{
  "d_model": 160,
  "moe_layers": [2, 3, 4, 5, 6, 7, 8, 9, 10, 11, 12],
  "router_score": "softmax",
  "normalize_top_k": false,
  "routed_scale": 1.0,
  "balance_loss": 0.00507,
  "router_z_loss": 0.001,
  "norm": "layernorm",
  "norm_eps": 1e-06,
  "tie_embeddings": true,
  "batch_tokens": [16384, 32768, 49152],
  "seq_len": 256
}
Below are experts of layer 9 (counted from 0) of a mixture-of-experts language model. Rows are named router (the router's row for the expert), gate (a neuron's input weights, with its number), up (a neuron's input weights, with its number) and show model dimensions 0-159. Each number is 128 + 24 x the weight over its row's rms, rounded and kept within 0 to 255. Numbers have three digits each.
Before each expert's rows: "mostly gets" lists some tokens that are sent to it at least half of the time. This comes from a sample of Wikipedia text that the model never trained on.

# expert 20
mostly gets: "kov", " Abd", "ä", "š", "aj", "iy"
router:103114114162141158126133146094105165106079138083104155102153111173171149135106180088099114124144141128129122104134073148132136085163100112132098129199146151128154125122104140134110104141126127137114120138117149089167107091133133111099103107126093139113142142171124139131123155092085112179124144118090121164129103109156139122145133148149149137151127113144150145136128088122086161115106107147138118132162135119100144164120117135135105178136128129194106116117143128103159155121146098
gate0:099125121178147135141099134124128130093117125118145165117092162143100120159155091136121124135127158106141144151152189149106121172128101140094125148098124143100086141133114137145147077149130122124115134149136109143138097123099080120130130154131096117106155078094111111150107111168107139138134130157119082184120087120120080120120138153145151109114115121124134125134130116111111072159130130106113114101127131169096162087188167139106173145097086124148139180130100148137153113128144139
up0:106103159127121141125135102144151143107141140140090189095136080108163153096117129102146120135117062120113128079095171150121154138098114132125124120126113149129123170081131153112111136132133098140101139169123182126137135158148109108098166128096119138104103144153135153159163185092119161138125112132151156124162170169130150093124138151139137166141111119140114148147111115133099121116139125150177110111141150155160138125129095102123118111136175102112132151112109173154118150095128086
gate1:109150119132107164103202136130126127121097104119156148156122100165130124122116138127082098132122109139111129162113078170183073134115125131076153106145158103073108188146144107149122125100156117132138154140114141162127119108123112108093147152146160128121162156152151101133134135138083122142154130118171098107146139101113136122096120104139143174118119137141141128109122105109154180102121103122125120159131159180139164170111156163129124091116144105133105127120153151123134103101141141
up1:128119105137107175109148080155149111126092124117121154169132126176096134101103134120127080107087092128116130147111098135159086134102108118087131094152177121112079179121160137166149120091165151121132151132121161170114115106132124134093172177128169121104179124154137111111103132107082120139150102116178119111143156106146118112104104107138124164135102131162123128125119095093137166128156140137140110175132142160118127144111128146121153105146121099148103147116119124153131121093124122
gate2:106152141124163179152150152133157090126163119164142135110069144125154165142134111098110119159112114152159095122158088123131166143124120141148130096172121135144137108122141168090163111128128121134127120104119156123120126115149104172144111101144148097120118120127130102128127048099146080087170153178128093168143106104165134112145131116121139111119157157105129162158139123150138099183100119131118111136143157167159125108109117088154152138104160102130136174112117138122117142121131140
up2:106143129141181117134150133149161109091168121137110165145123111149085153114166122135115107082134144119142160156143117144185065145154168100120181131113159095102178132115132141135162110115141090093133151114142119143115138128083132137123121131094140088114114135132114061119109144070118131111145135135113137142126157103145093147120097124143117166139160154127111144153104142120120119124073170163130125101139175088127113136101128139131121132150115090113169136131092116160115139116120131
gate3:132137149115134147106135136112217108141114075161173123106165122121094150154118132109163154130146168105128138130111131122147168123129122146131137103113109113136150142112123174113131156141152078100148178106130114127129143140103096087122113117141140136089131141122115105154120098134107114102160133097098121150179121148101130109135162096148109100118074140166128107142114100163129128128126144125146137123146124161161146107111065133175119145109143108166078098162114130146099139136087150
up3:132112103127084148116104155167096138141146154097082137148115129140134122136141125138131089136111108122130139164167096141129099141151141087127137146178137133145121103127125067151108111104143163135093097156175142130108128092143174136179122137094095101153137110164126192132125152134152142153153147109121162109109143135139104121109111196131158162120151148135119172141135142114124115104106123140101167093100147089113120129155186117114115126145093129117149171136135116111172119133155134
gate4:150113148137120133155135113138125088135144116167130110099128149112109137111120133114130121140107143087133157123145093139133106132163084158101191127169147151090136100127113127189142171141115135139067148138141126110118119110117111143133144117141107132101148103142117161134100128151145125180128148109139114132139079120166157060119144111113100081122173150128125131115133121119121114122093136121134111079155122160140155162102119161070126159139113178125175128164111100152120077121149143
up4:149122099151084139135077134155129120111138148107115176174109157106131140139134113145106148099122171134138139154131121105115100128101084092160099170170093085147129120126130107098113140115072108101150142117102125129118085140137164124137125096109125099113125143071149094104138170127134152115102118160120117126185151114125118145156079132147141155128136117172075073146114114158141123142126116139183100157100150136114129133121111112149139090101119115105114158135154160113122146126147107
gate5:159149163150119164126111136106118113150159139156093110133152146165148133134142094125102114127155098124144158115190067107172114165100079129122156122131131174139148117132115152155132148153116142135094127141182146098106163133148157110147141113159097128134135173107144117139107098098142154104124149123136119185089118139129108152097091119145120134120118139151120135103132125111115126169127125112116098103124111168092127135157116096204135151120114178126090160122137127124103086137121103
up5:117140108112145151093149121147166123143121114125215123132084174169110101098098162158158142132116139120114137129092142120104091107125152114108114105135103106110142142134137140112121112136143111105126134119122115115148126132130093107148165139068134150092105127116128150121151130150088130139178128160135136074142143154132106110139124105123155132145104095152152156161115135135119132123110131104131131129161142097154083120153147162101145081116135119067185097171145103100146113157115183
gate6:106135152153110117107144126132113133138110160133151103127102126112142112096101121132139116184103140111152100087185137110138126111155123106160152107156120124141110159109100111128107170121111124133132119115162141114143121107103118132117101084155175114102099131090166131137159159105113099137125099121132126124097111137139147122114078127087153167114126115115110134112121151150108133143121094106097134196097125154170162106107102151108107177159100135152106050095120117119136147156164079
up6:172103117116120130119135084131135111123138128133092098136161139156150124142159151115130147107179113121095177145089112154133119157102102181100102158106108168122136142135120159139156106167153109139104150141100115144111119161157135134132146170094078143126139183154101117128063105153115167141106126148145134123137145128132109135134168105155113088143120116119134099129124093113095140095147122128172125069153118121125116135104116109136161063101128124099122175148146127092141135125100141
gate7:124122122121104171133142107119142146102087122141136090140105106141151108110115123152140178129112102127114133138126086117129177160105130120135120129117107130164140143127123073110114127106154156146136141162145129150118112067160111121140114143100115164133156131122142163118181111115106153162099127101135119140110103145177144113165138111172139139135102090125113150149174128134120106131140105089081178126141127113147151112123157127160164151172116126093111178138161099074100137162072146
up7:114083103126121142093136104101088131160134119115165107108111155137143139146128138131120110152137165107136118158123121126163134097126133080167115117149148144127128135158145123104149128130122105137148118151150075140127091109109102109162147102108096152115194138105114133141137139150109103112095073150126130132158128142086146190120110154145106129093210157091125091083126124135176136135160139143096125174132128104125133106120111138112167159125128159125144177125125138112123155091118165
gate8:119115155138106138123141184048138135124166106100137109145115144155080097122130154080148114136092142088107178137121194109131108170109145136122137137167129131156137115076112149119124158157155083163112091129119134134141123099160126125122132123116112132141122110149143114125147131143143083128139125113089140135122088145121150163111111090124081173165097140153128129154139145098116081120151133112117134110071103148097130125173115114145142099141144127157099117129160139126137110135098143
up8:138129142114140171106085114072105129161148112148116098124100086149119131126126123135125075142073143116118142143117108145143098109187127117138127136152104139149107157186122112120085100140098104159102067108145134151100106150151121096117118145155105159088102123155091140127127160084114117102164117124146121183111133157108151136098118156137146166120172112122144121146128120162083155141150158114138146170084126130138093135138117135169093150103111123125136144142128119127145110116131161
gate9:109141102144158144123104089118161114080116111128117152131123104146147118158134141108113125132169099118073143148134136176156149098144131151147131124168113144077121131101152101103096086127106071157136140116125109146122145122152144114159109111146151140102109116142133093162105130134185119148127121131132087150141118131086080150180121129112130144150158145180135117122137090091133130120123113104148132129105146105171166143148139171161093151146148150149107120167150112117149154067128161
up9:102120121150167164153096125086124102068132121112097141125104083170147144136132104121104118124138114092103146136159133142106187122150127122123099140169141139137118126109144101097114113118157088117151109115144074140129116167151108124135088138134169169117093160141106092150130134115143139125138109103117125192132146120111108150129099127141163137157153127171131137150135053114112121111119155140117155144105152107150131087185080143135103145132140150110133109069126135127112133129101139
gate10:130125103182138121099090143155146157123105094090145124166141095087151118130128118125121138099139127133135120142121106105159133112107137126131146136113167170168148101126161107114069141192094090153115113169127125141157121093122147130100113121096095133108111119117138123119126159092124116156154108132112121117133125145132131138183104146107137136156135148040099135123107093113116130122099139133083118111100155096158155074143162129127130122141145142138131109131126141165119193168149137
up10:129106136121117088112123098141155148085103141122151089176161137107115142090136128127118120107134130125110140111116116115153143126120095138097162148114158160190157123107137090068118139160132098148078093130115147111127117150122102082108127141117136093081130133123094171148130143120160130177139125150112113099132120113137083093153117155111162147137110122092105143148105114116138163164090130137102086141160124147183171105126100136135141131134143123130139123108139156200128148094133129
gate11:145131130173146153108068123134097113110174102122146118124123116119153146169153105120120113129131144142123135120120174078130159154145123129136141099126150134096150164102134126087117122157119122108166080132109122142143142144122102092123105124119166138153135132115097113111131128122102096114147112116129148112132101130222109133183108125100124156096105172106122122110128140170142088136126153148102171111131138089098124136121103154099097173130136100127121148121171108174132135144069101
up11:124096129114125154135136113140125096119136097133122117114151155128149140135096127150141134124132113086111145134110150112100145197111076154119118133107159166172124135115131132130128152143149111140087122145080139087146133085104136125151117100120132131108151119091144108059121138076145126099156135139137120109063127143142168134095091089167112107111181125120138121123140129143108147093141101104151148148125131119143137074160109139135158120117118188136131081113160065105147143114138140
gate12:155100109192154147123097131123120072116163081147126175096104095161111138199175175146108116134122143120121118111134208112145122162145108146120136132119113132082118171105151132115165152159105106119124119124128154129142138142145118110169116106171131134102124106159133134164124096148143137152137137123156122148143124145096108137115122115172135112094090133133118105113125143151148156170148136101146125151138102101116130114154147113128118135147148096127074144099123118098079124118108135
up12:150104122115144075097128108107117111149128195145137117120116104139152084136117129141125114065148109098142072116143107178147126156143184137119146132110146160110113145160095135124102131099141122132114127124078127135141102135082135122145147145116142130087135168094131131130119101098146111148172126153127082114100116115142154138128139089118061122097104144134127112152124127119097155122121115149135108152098162099132145135156059104173180126135112134141159119105103146169121126130127129
gate13:142136115153098184092148107097135143126103104157101179106114175163127112112118108109154105168128180124122157164095121150134118099146106085145120121114104121121131137127093157149182143189116129114112082137117120110137148119155132129145130114139148117097160174099097158112150152140090095093139111143136126139139108114132156134165110097137134134159123123130141146128094129134107094096151141141137102112144091118177160204115141114153131148132154129099113116102166111127106144148114158
up13:119162092138078109113145106123113140095122112160144103124128162126180113127110112077125110124119163120156145147117145155104089131136129098147108127103121129141102119165121141116148131120061116119141125136070168131142134160145137129156139104161157132141190144110179156117126168130114113162123121128139141162138178127173118118124133113116150072163150085103114108146124126147114143150133150161143141117137116141128108125182090103127133076118123166121115093149120129078108133081123144

# expert 0
mostly gets: " organizations", " operations", " elements", "==History==", " companies", " members"
router:153161094107132110108147094084107132091125119110115137137147100149145125110139148105094117095105125090125147108157111141134131095172145144115121140136116143143121138091164178132118075165073124121125101139148152122147120115103112079132150086118114103137150111147108183118094126121118144128114152136119154157132110149148148107160122130155179119122115115136156150109105127141156152091104124144136147169172112087105163132048146135094131157115131116157103083169157118120148112095127109
gate0:146100111107101164135111138123139102114093178149099127154135131100098141071148108127076089138134126132097186178190142120127158147091116138116130098127107114146112162095125131144120099132121125134127122119136119135115134120138112109150133103104164148131131100096112152124189138125139071104119106113124128130113104097165109114097119085169150111128118131132105129131112095150090181051122119106129130181139133139128120169123141129121115125115126172146132142108132104155160091121139094
up0:091169141112133136110113134163144091125129128121105108099072099142152089142130142115176153098109137144169124075077098148155141127131131145113141158155145101081132114099143116086119146119115101135158128162120125137129141109113111155138111094115108118140142116164136108121078137142120167105102107124108121136097121152120129141136143179133098104151166117092112117115133132099128093168116130157114117058089151111169097120136100108150117159136132121115102127189109140111105179154110123
gate1:141131116128121090168132135154140156125108119133150177137162085132137144100110101115166132146113120148123113111088115147130151160139145141141119079136124106065123147127098135129108157122190110110108148128118097121143131091136110120117115155149113185136068160150096165094129116122143063067139132147153152138139131120150143158124146112134095161116117120088154111137101125104140150147114127135139127123116127121202140157157107139107158125165106158149120126109110146124149144142179088
up1:114128148135121097130175133082127138086119132119121138111139157140122109124110132155118115127106128089146172151127122149146125112106140131093143136115116124147109076114127105145145145127123151091112133118110126155082114180142131159077117152071181096123171178129127094207160153159118162180117134146130143112120087172133098101094142176125156105130144123170115136112125120133094141122114130130103101118157159136101089137131118102128143120093132118140091103110087125113130112136115157
gate2:102137145129118146120116134170109137111086163135133072126153141152129143135150122123147120140172136154151093119108161101151117140148161153148150143109135131086112138175129127157079107106127133129146103105110151121115118178144125105139092123077087124135170151118104132073124172146155135096130128117139137130098134125161144114114149109144132092120120091143128135112095098138107149087116157136128129144093133100158141086135112196088151152140128116127139102175148121154148068181132106
up2:098151117090124156119142114151183111110129165092156104125102104131143128122144096125130166119117138141129083139136149107105112160145132120139110146132182076135137151149080111163151098131119124161114076164064146113101077140131144109121058141122150105129175131104134152111117172153135151087121107117139148132128135098133129140116127148127129109097099085127144120145102167120122151124119144131100090177135134143161098090077105135105124135103135171160141131123143133149138127117111110
gate3:160149137109137121115145136144207145124083102128144136134110173150128114103115144119104123090113136118135113109169146099092141123147139162162089138087097102153137104091119151116133124174141122130129137142117095110101135139124138127156098164171099098151173152091165126127139118088134121154138163087137100081138109148157136131133148122126162139118132176149159169146118075139134117163135151156101136092159140112162132139147110164154132139164138079125119117136169125098132098113110130
up3:121126146132161109131145103151121150118148093154100170133128161151162149104115134127091141172119164163114125103131173111125142137135138129137097146148142148153141094089132134137171142135148129118079122141080100094090108137143115142157113161138136100137145137114124115129154087069118129160123146087103157139148140142110138169137139136111124128146108167149125112080100130098072164139119144137071145098135130141191132165137104156161121149157138085072121139121122094155132116128121157
gate4:104112101116115151115116128170119123123141109120110119113132123083102099104069131122104114101125178139161071144096122100120111199137111080110142122111112113106130120109129143141128084166138121132130113122125102145139135121162122148129186138096132128150137132129145114124111124132156150096160170073177126179148151125118111095123116172133141124148146130127113137138136106123145074160124139111154113082135142105108111147135157110184155133178113137156115121121090188123111127095131148
up4:126108094185114143127144167123148158125163084118127182128123141098161121148117121117153137117095164120139132150118143140120158123120166102122175180113142112155153111130121139123110069157110134092108115090134108145115138122139100161115153141127107118082105127114149147108094107160147111112111096124162114171159141100128152094071117135145069125187143123132108145124114121117118117115148168091144139091157104097130122106152093128166089109111112119147105137106105139109121167120148150
gate5:098109119130102139099129119105105133148110149147081136116146096114135138119139147119141109128151092113164112087174123132112166131137146086127153093140129158105121123127146092112126124141148109134151133139134123157149166123147144136108097204094105127158127121077163127119072167118127129134117103099117108121139175118103119126142116127111117102133120150094108137137090075135121103091114119155155153152087109148082107134072130112160180131107125129137096147186103137170096140108142096
up5:151115144103092129139161141074120111125134055123166141149145138080108136124099162120127132147095165131138151136122133136153080162115135141122142153111133096145148123114098116150160102147084137152096104098125133135132129132129154123177184091128155128119138146163128099107169079150153102141140131134175121160166077136124088116085113139145106123083138120106119131160112171133154143131095118117112099095145146104144128114147110122153128147162129127123139104120115155102163160145090162
gate6:133154122146093112147105127131113132102077136114083127140120116144142116144112118144115126091160093108163089125120085115121072128120087172111146147126127128168146156119170115116148119113127136165102135118175100098143147098153150174146072106172108122093102140137130165097092128130103153162141125166140141140130099135137153112150130117182149089143119112152134113166116083104156138104123163135120134136145121135145142133077178117100117109102105114094121076109122111120117110160120117
up6:153169110126108121175112129143084132168100134149081143112118115154125141126159111130116125107193103110148139105106115104133111129129084122147138125150134153128148162143130116117162139127154120125109167152154085147144153095159169168148082166164141145121126139184114163091152162108126138127130103151119148134115126105108150126131162126142142125166144125147160120157108099073183158100144155115105178119135119178137128128101160106120096149092125120094113102116108136133102121152116103
gate7:125123093104086116152099091162105125102130129130125132130158077129147145115113139105111140129134088051117107106128130129143147134147138146162148127107125151123157152137144143157144139103093085114092141148124167124132167097132138156133110125123166153141154133137147106152143134112172142192124110115131124129105084126153129152101138051134151114153150112126091141115154108139136138153110155112171150142050141126087120151117120111135155110121121095134117174152145101139115085131102103
up7:120125173129139138108181158083155135141108160151105121129109157153110134127127124132118129127128174172112130113064117146132109137142151134120126133145127147131105093119105102078127081145140147133137105099137086126125077175105099112139132135128115122134118094116097182111144148121085081092144167137145129136170150118100130123160117167131142129104132143109182132143114154114166111123117088139090114105203133112161136119171149149107109141155130154120094099121129147119156157109102133
gate8:128080074101128121107141075159173106139115129111115137113129120119134117126127126168130107126164136188143137089114134099131117156126105135133166129071143116114134148101128144133125139119145144091145073132179126145130117115104132140141145126124185140134129128173136140144143136108136101068141114121151106124165121095118117152125145165122146095090114150111097142116164167140133158123118126152127134103130090092134117168116093117143148119076107139150132158130111150181128114103206137
up8:127162156133102140124150115094144095127118137101120123173103142120133130111202101137134120137136161154154129129090133163106169141180106155134111122140112117111106146104109170116102123137165118111130121120062086139119109119120101144160109145151096153139131134160139166135087118143136142125088143147123137165113154090125118129102124125087104093162109102144107152161140129110110108136126096097105119087126159151117123066162073163128165129090140145157103141114124131138089106119149154
gate9:110123145101108109109122118131068135073109095156115125125111167147118136095138114118152137105123131130105134146133100182116130105149079097122134147176162150131141098096130129155137129128129087125134079160141127136102129124066099117145064163119146160122080124112164147080142098116145086161164175128147101176102125097133158116131125126123127098130125157108105134140120118108113119147115154117081116106125112139124124088148148127116132095083142090135125139124113154114124124116183150
up9:173158158096120149131116110127160122149112138124135159122136087094132078156078115132110113108131129151129160112153142103162160111118122130131109163082107138141122141147108133120090115163123173170152149095125135101161066116139130139097166099165145152149142104114101137173093137150095163120103115141130110088106167177083115109107095150155137126135179097154151141109141151133143133145144112126155069148115104126100136131093161115150140148118137150120099118139144120127115143109102106
gate10:142123120162142161190154156107157166098116143115119133127102086115121139160119150110135141130102142136142141148136129160124136099109125136098173137143172109137140103125133140126103127104158110112124101132154147151148123128132172115174139147162141113076128155105167097130099122121070129132123157132115153068095106127087146154123118176131138123110185088133162157134106151109114145113168145114112140107131096100151084145144149114125160161133127153136104148122187134072135136155104117
up10:168085137139132114121170168091130153100122132141115147115086096120087077131142096147147127120144122158100122167091142101125119133131147137138141103153131140139123133111111130153149127138104084092089134092146111160114096118136160125120105127083150129129160131124130167127171117153101162139157139118138117114134101147132155091123118154154147151154137128097162113113128133104134096139154136129114104146110114092058097130172154097111127130127120205137115133129139158105141180195111132
gate11:122135145125111095162104146129140108125127174188138155139124097151151127115142131144125117126156133105076186112116111088154153120133147148135102139153128142094127117117122136118105167130137144115174147151090135157143146084133155132113112132168090154202136112130131104146126118165097150127163117137123108147133123114178107090161130097165077139128141083145112105109138170116137181148138134150160180108126158176136134122149104108091125138156107163120152151119117140104150131143119142
up11:101139121125123124104093105127144152113159118118082087136114127125083132103061109092115104102118101158148140110171131147070104167126117115099146106122131137149133145143140158162105152088131137143129115128160139123143083131133136128088141113098109128108167098125122123175090204098118106130132144105136162139138124173146122152064109111068135144129145140129108149112141144090135111151125135120112100160097124104131125144125114113140075122101157106153114101159116097115113154124156134
gate12:135136179130115122153125122130157139133102123153141115117117112142142145123169138126123091089146143148122131113077103123191092119097118129133141104146117137110195160128142103194166129143149155151166151143116119133145118127122128120111157159140132131093121118130126116167202158110124135133110143160119116133135104113148126086127110111101125074172153091129127152128181105117146158100165126135116106131142140112173142152095111142135179115174115111172105138149147124108102099154096130
up12:135113153122165153138159086162125060117106132097137167133147137122155138130134133127120115138144140173094066101117111120172099114136110142132114149135124105123185112129183165167148141125155118152128167100088124149119131116061103137136130137172103105124118154120131161150164107170145110135139088128139141138141100099137128113152144126107138104133151105135127111126167141094131123125155102163117104137136133097139160127155144105120124139176113133145098134150185144145121122103088182
gate13:114112164125125132126096127166157138159157109120101167091140174100148104155112177108130131156120144126123125140164137129144124102104087105160141112115172117144152122147123179120098134172156168085128130101150139130119151101116134143136146099121151082120122163146129165083168098127100106152124130105143111127103153113151108126157100122173120138155117156147149091122102110141154089114085136142124129123128126127126118189183159140153135115141091148119148074159111146112144084129129102
up13:144108130183125163120150107156117141126127123155152140118121113149102113102154102188129145134111151142190097121101175102152100132127153133134107139140126136085099128070098109158166119079094137111139167120087162098091121144126102107123116167133113125189151114117148127134135132134185123094111104138101168107146137165141136157143167157146124153130172126132117123152133136182113139162102102144106146144123133139151135088105157153154155121128161133148109119134133126132136127144130176

# expert 3
mostly gets: " human", "etic", " economic", " alcohol", " medical", "istic"
router:114118142154118149115120122087114153121128164105094121091164125166176139111128142111086150100147085105131106117138116138127121085163120109129113105122143142136131119115143136154073092137115148121118120114138144126158107132157103100126148120137117090131143127169072144122084177103098155137172154129098126156136124135113127113125146164170172143099138114136167161135155110126135143120107116144104116185176148090080162154109114155113097187163117114152121104124132122131145122084146101
gate0:150161104169101145138110145107158112155131135122126148160123081144153108135135097143138116123116119100158096069164090112095168153102146116110105145165184146180124141133120092112119162117112152124136134155140127132099114114139159129146121126123133126139165095098130111181094113158110126115094136166127144137158124137095179130117122128121121147129124098137140096135120120112146152104125147147161169097077115083150143187161147101142125150179158122086092116128148130122087143133141142
up0:117164096157110111146115127092152137143141110104122121152142113161156108123141109150121116128104140083152131072155107121107158157100141118086125151169148103162109151146127103130162127139099150139148155121132117133088093146151153153144105121090128113125179081115129132133121122156121109103086106123078142126153092140108136102117122125106116149129120090124141111150117081104134122085129135116194131128108132078150119173152152108153135190181127106086113148115119159140096107138163114
gate1:130127126104105115144089121149178134152113087146094138131103117136134169116135166130099169140101138149131109100163114149139124176094124151136134133128120111146105101115140122117142120144133121148163090154110097123133171115130123168133134096153178115121170126158100111134145119117095083129138081103161091117132086138182132087135122134138177160138166110099100175138087153091117115111091136132111112137118135126108082157108151111136134127150108154102158136133105115141136103137056113
up1:097165154151174115119177129150139125130135114100159171117138107131148146119114112121120120115096118091142137121090195099129133090139142099107132147116103128122129109127109141104111105128130137130113136147132115105097117183139133105141148109119081125111089121143187165155126161129171170126133141164121149150160162133081120117137117139112109124149115141124148102124139135124141107189178121094129163166137138147107185075131153125129125153112093102185113132154158119103125168111124123
gate2:110105128148157138142132113118111106150181124074114121153100111116105082121108116122132153108130159101112125155132147153109140120095151178112116099164104123128133163110174135151090119129151137120141173113111110146124106120164112162106143166126141121169162147122108111117144116154096119124114160114120126124128121100146102149117124078099110138151093166143146172096135075140173152131140103164141135169135142131119176103111177185141114086132091115115111122102114134146077154119157120
up2:130135119140127150117101116135154155134121133139121101097138122113146163132138183155126112172116097142116146132124117145170112112148116081140163153109153132114129094135106120098210112141080090132124084123142114122141117137098122100165136118088120096096088135165172177141130131097168144130100114135120123138129130172070191109130126156126134129117152119103099117131165199135120114126103140120120108131117123133112096150129113106133168149124174119138141104131137134154133084142135173
gate3:147104164120107113174136168151117161108097082131129088103133183102167116147147150099128121126147130116101121080147151127101168125132124097097123150150098128110118134096129073123099164122134149143090164065131114076092109144114099127174124130117100129124124132143119137137133090108174153110101136150107155145098097131124145139110098140106128146094127128122155149140165122130144101130134103111149128122127128140131114149136139072171120144142151114197159123149086122119113115139087137
up3:076143111145127160114116151143172077149144137111101127107091122124113113158113131139108134114142131122126063166089084112169120172132114126127152115140158141128135156152135106133096118160083138065083134163136129133131137099108115128145135116130169109123114119100110121139176158157145107115113105124165114149134146108143105136122173158134142092113170120143086148131118139141116165105110163136111137127125126080136128091122127129155176113166108112113116133101172183165121128157139097
gate4:135124140114119088116138091134155128127104129121126123169149087114128115095116177122110134088168122092090134145147137129118141169119121138131067124069138105169175138123133085145113135111126108137146088118143113139159101103121111135126097079160091092127169120131135109153099148163113123165164116119103114129126132120108127192153144113130115157124157112127121086119159107128109139126164074144171141162093123095175157090111116109097125130160091123092120130117124112145117111123113138
up4:141118078145128142145143099108165127109134089110124117117106161144117196141197072164117123145115129163145152128126158138139143058125114094117133134179129160102074140167149169102162141138121165135129147137147165161113152165117129096140115164087127152113085122098098134139132103134127129103095099136139122145152116123127129083119115144147161100118116117138132120115107123133122107115087169107129122096125130141116115151135145119147145119103143123126139087188134168111100125109129142
gate5:089146113106102124136142116174141083115140161128147095123132152120115142099125109154106109102155128146114161142065140109109143117104166090119096134128134153144114119154095132137132138127123149124140137148155135116111134118097117132122121185176070086136140108170117149104104136140179164103101128134093106148157075141122104148145150148152094109125118114183118162121124161097122114111157134143112122128110141124137121158111148172091120134166112097155134138106198093102160128121091129
up5:139133139185150110144139152090112137119130125108129101094141100087130157158125130080149112151108151113119119133139099115108115117122110147139168138131102141153099148094099140136118133132133126142126124107135124175110119133107154140092115032120169142108124162123155101128132127161124096154156148109185155082092165136098115118093093111121115136147152111084118120122151141153116130152125111164112128184175142125108124101123141095130131133142160109114095142135077190161118127135145139
gate6:156127114137133076112161129144103150133152184089137114129137100081151135141128147150102115100156138168103122090153082153117106161128165118112142123091122106104101125124135108098106149120138120128131114126109128138144136078158100136137106133147147152160138153107124102124170121208161111098125108134143103124133121132115101178151178104134140163123150125159110170122179119083086123157153132147123144139101126106138124118108104135141136128129154143112135163110098123098116118194152166
up6:136124126124109175176127176136168099109158139125108094158118109141162149118145152167133121102126143123134123129078104069084127137153123150088129079092113186154175135164129149114125162126138165137095118132118129154135172126103127146108147125129145113113128127133103166135117120116112146132079129116144111157127124122129115128165137168129121107115119116139100125155068145143137126155101090103115097123130101163136139145154123124141140197138095122151079079090122159155119125111133119
gate7:158106117106076137109153111111094131130116142147103108115140113132168146089111147173108120103095142146106131102150121073093078118149139108117164121142113142166113122115099131161126137124089156128131132140139153150152103120111150118114129181077095128123127126120115143181115147136125098124117129083135134112124132115132143086150114181139127111127084149126105169117122192126167098122169119109156123152088163128121150095146154125164106104153130155117110138126069185112135142112113137
up7:079138177100166122156116132113135114143144109139155095124130118128156130105133138115113151125112097133114142080120129143157158059127116188128108136150125136115128121166141142136151102119110115155125110161142124144111129134119166084132149116183124136104154142156116095134083140098080143165111168135170141160168140104071155116125134164149127130098159152142124125136149134136113108106102127125142094099130092118077153120144126121089158116106155152113136141138187137142105175136088120
gate8:112131125100121124159109151095112139099134145168092095118131125110070175094117113093152108159124166155207124127099131144134117132143151157133129138107151136115106144108120128162110137086096125138100195075108109196106147137144114144147150097118120108085110137143155100122135106169153163124100121150083149122150122126122112144107121095155101132107111116116134101104094143120115130119124134158123105170117108123138125104144082122167155125101127153141165098135161114139165132125119118
up8:112120119091134140162122146110126129103120149149107094124145150151094183100115159115141109172105153144184105145117141140141093128150151171123127128112166150133156150118136096197124158141117136121120153077097102161111116126122096173173158130130100115091132119150142105125139123155150157131112101166093123094153130117126137114101115084151122145114127114133126101110102152117116158126108131166108079162095127142123150142148102123173118134085146159156152083149153095142166129104119149
gate9:149107114120126155154133155112131156127134119106088120131105105076087139102110178091114121093135119112091148139173139130123127132107140144129161101132154119116090161155104143148099115088145119124111098076146176148177146118150098113131144134146145099104101091114168107136093148156132115131130132135137133132180114155141112140118142121141146167154110130098174082118141132116145171130145132131121114098135142080149127123141092173136171147118109196132124126145134113131078104095171123
up9:131104113130108132132162136115143171107113114125117128125093117101091146100108156091125106122135110118118125118154133105173127173140129109121151096108148146099112104150135148122147103101130137120125084116127113173166105097166113128111138134139113169149114097109216102124098137130109130127080120177140131108138131116143124128121125139125157150120117110099175130118099120141174185115111131155118103101148161104117113121151075180117164120120129190135105164157102122175089128134153110
gate10:097159129137140164123121146133135157129165119182136141140121131134123099131155099166144112090099153119137125142088104097159094116118120135121090127149134111113129133114152144142107128108144135123108148124134091084086083104112131112137114099132128107117112114191087116128154131107175119146112136156107162129084088135124129155166173137143110125140132100133166123113092101130173123142134102099110174082139115153152135137106121125195145126132134155148116057160106126091094106095106123
up10:099106160148137153180132161161156112198074135124146109135154114157129082138117120171110096160130141149157136121132156141151103121134116120118156120132118103135113123145126143116144167105128090162094129086118122107133155192166155098169160132169108134102128111091143140138118149149109126142181138088144134115116118123137157169111110149117148126148097126148071101114160162128123123171142102145129104127107104106119094161133138121120101131097100112126125161139135129136139167118096169
gate11:075112148118128162186177140097145116134147147161154114131115132121127141147129169122174066112076110108176108135112076114177075126118134136099164114118155142124140103116107115117105068161109115130139168093118135127126141147123155115118125152091157100125159140152146090118140148135104133124128127138121125143137124164129078164095092158124142138177125124117099102132128133134132134149116084098120119111107104153157123103124121120143123144123168149117179105146109117122133097160110100
up11:115112131121100175125126158148123118152099120065132165112097157104115150145145127157088146121121154136102101144186182133140139121174112134107108133120117130139122129145118092137101126127117130171148111150163122085136157149154145119145174110094173078138144138122124113146158126115113150119112086116122131144161122111135135150167130172125111119104115151106120098141148151132111096135136107145151078179131158127151180103103142078120121136126112140070126086131132122091130104122087096
gate12:127148160154111113149109124125119138082137129141156124145100199082149128120131137141105147121075117133139132117144134086098138125143131134143085146149123133135130134112112127123076149116111166129115161135148154147095159088114083109138144136086136159130125144136113118137120141123081130082122121130107184132156163125151158144101131132146165108117117107120114110116086131192132120145145117122132129103191158123093102107136126129091101105187134176095112135092119106106098096126160088
up12:134134107080102164108123132107116145082128153113131123138117153158120124144182124116097154145113114152122126068145156114139123141120105187142137118087154118145140130122139154127119119127138146132161175125150102115094080104099126132102170109093118127138151159156155110159075135152155132107127138104111170126108073134107148145136142117154145128105119121094153096130109119133135098128113104120152104169144190134138143052139086110129104154125145151133144137140171117156150118084133101
gate13:109153145126128127136115100098138112123100070138075127156146135129152116113123145161125136125111132145125098111124103118124100130165124137105134138079116106127166126115132064099084136133163161129126132150125117154110117122112095154091165148085112160168122126142131112107128136108133112182090133105131065110147114154103138174143090096101122162112095138168128143127122099128150117138122112092115100106141145110104097114115159095095133135114149133122120097084131154124092172117183180
up13:136135111109147144117097158126121138152147129069101160156144126081136147114120126112122116162108120108129093112138164121147165096140142139124157107122129143123144083138135140102146063128139163125139123147089124128063110151131137160104158142124132123125095129074136113111122157132147117124119143080137080130162124120099093153114126090104152099118128142137129165116132170148132122150136137100079077123091123097130114084147158145102171139163104134158131074175106148114148149137167128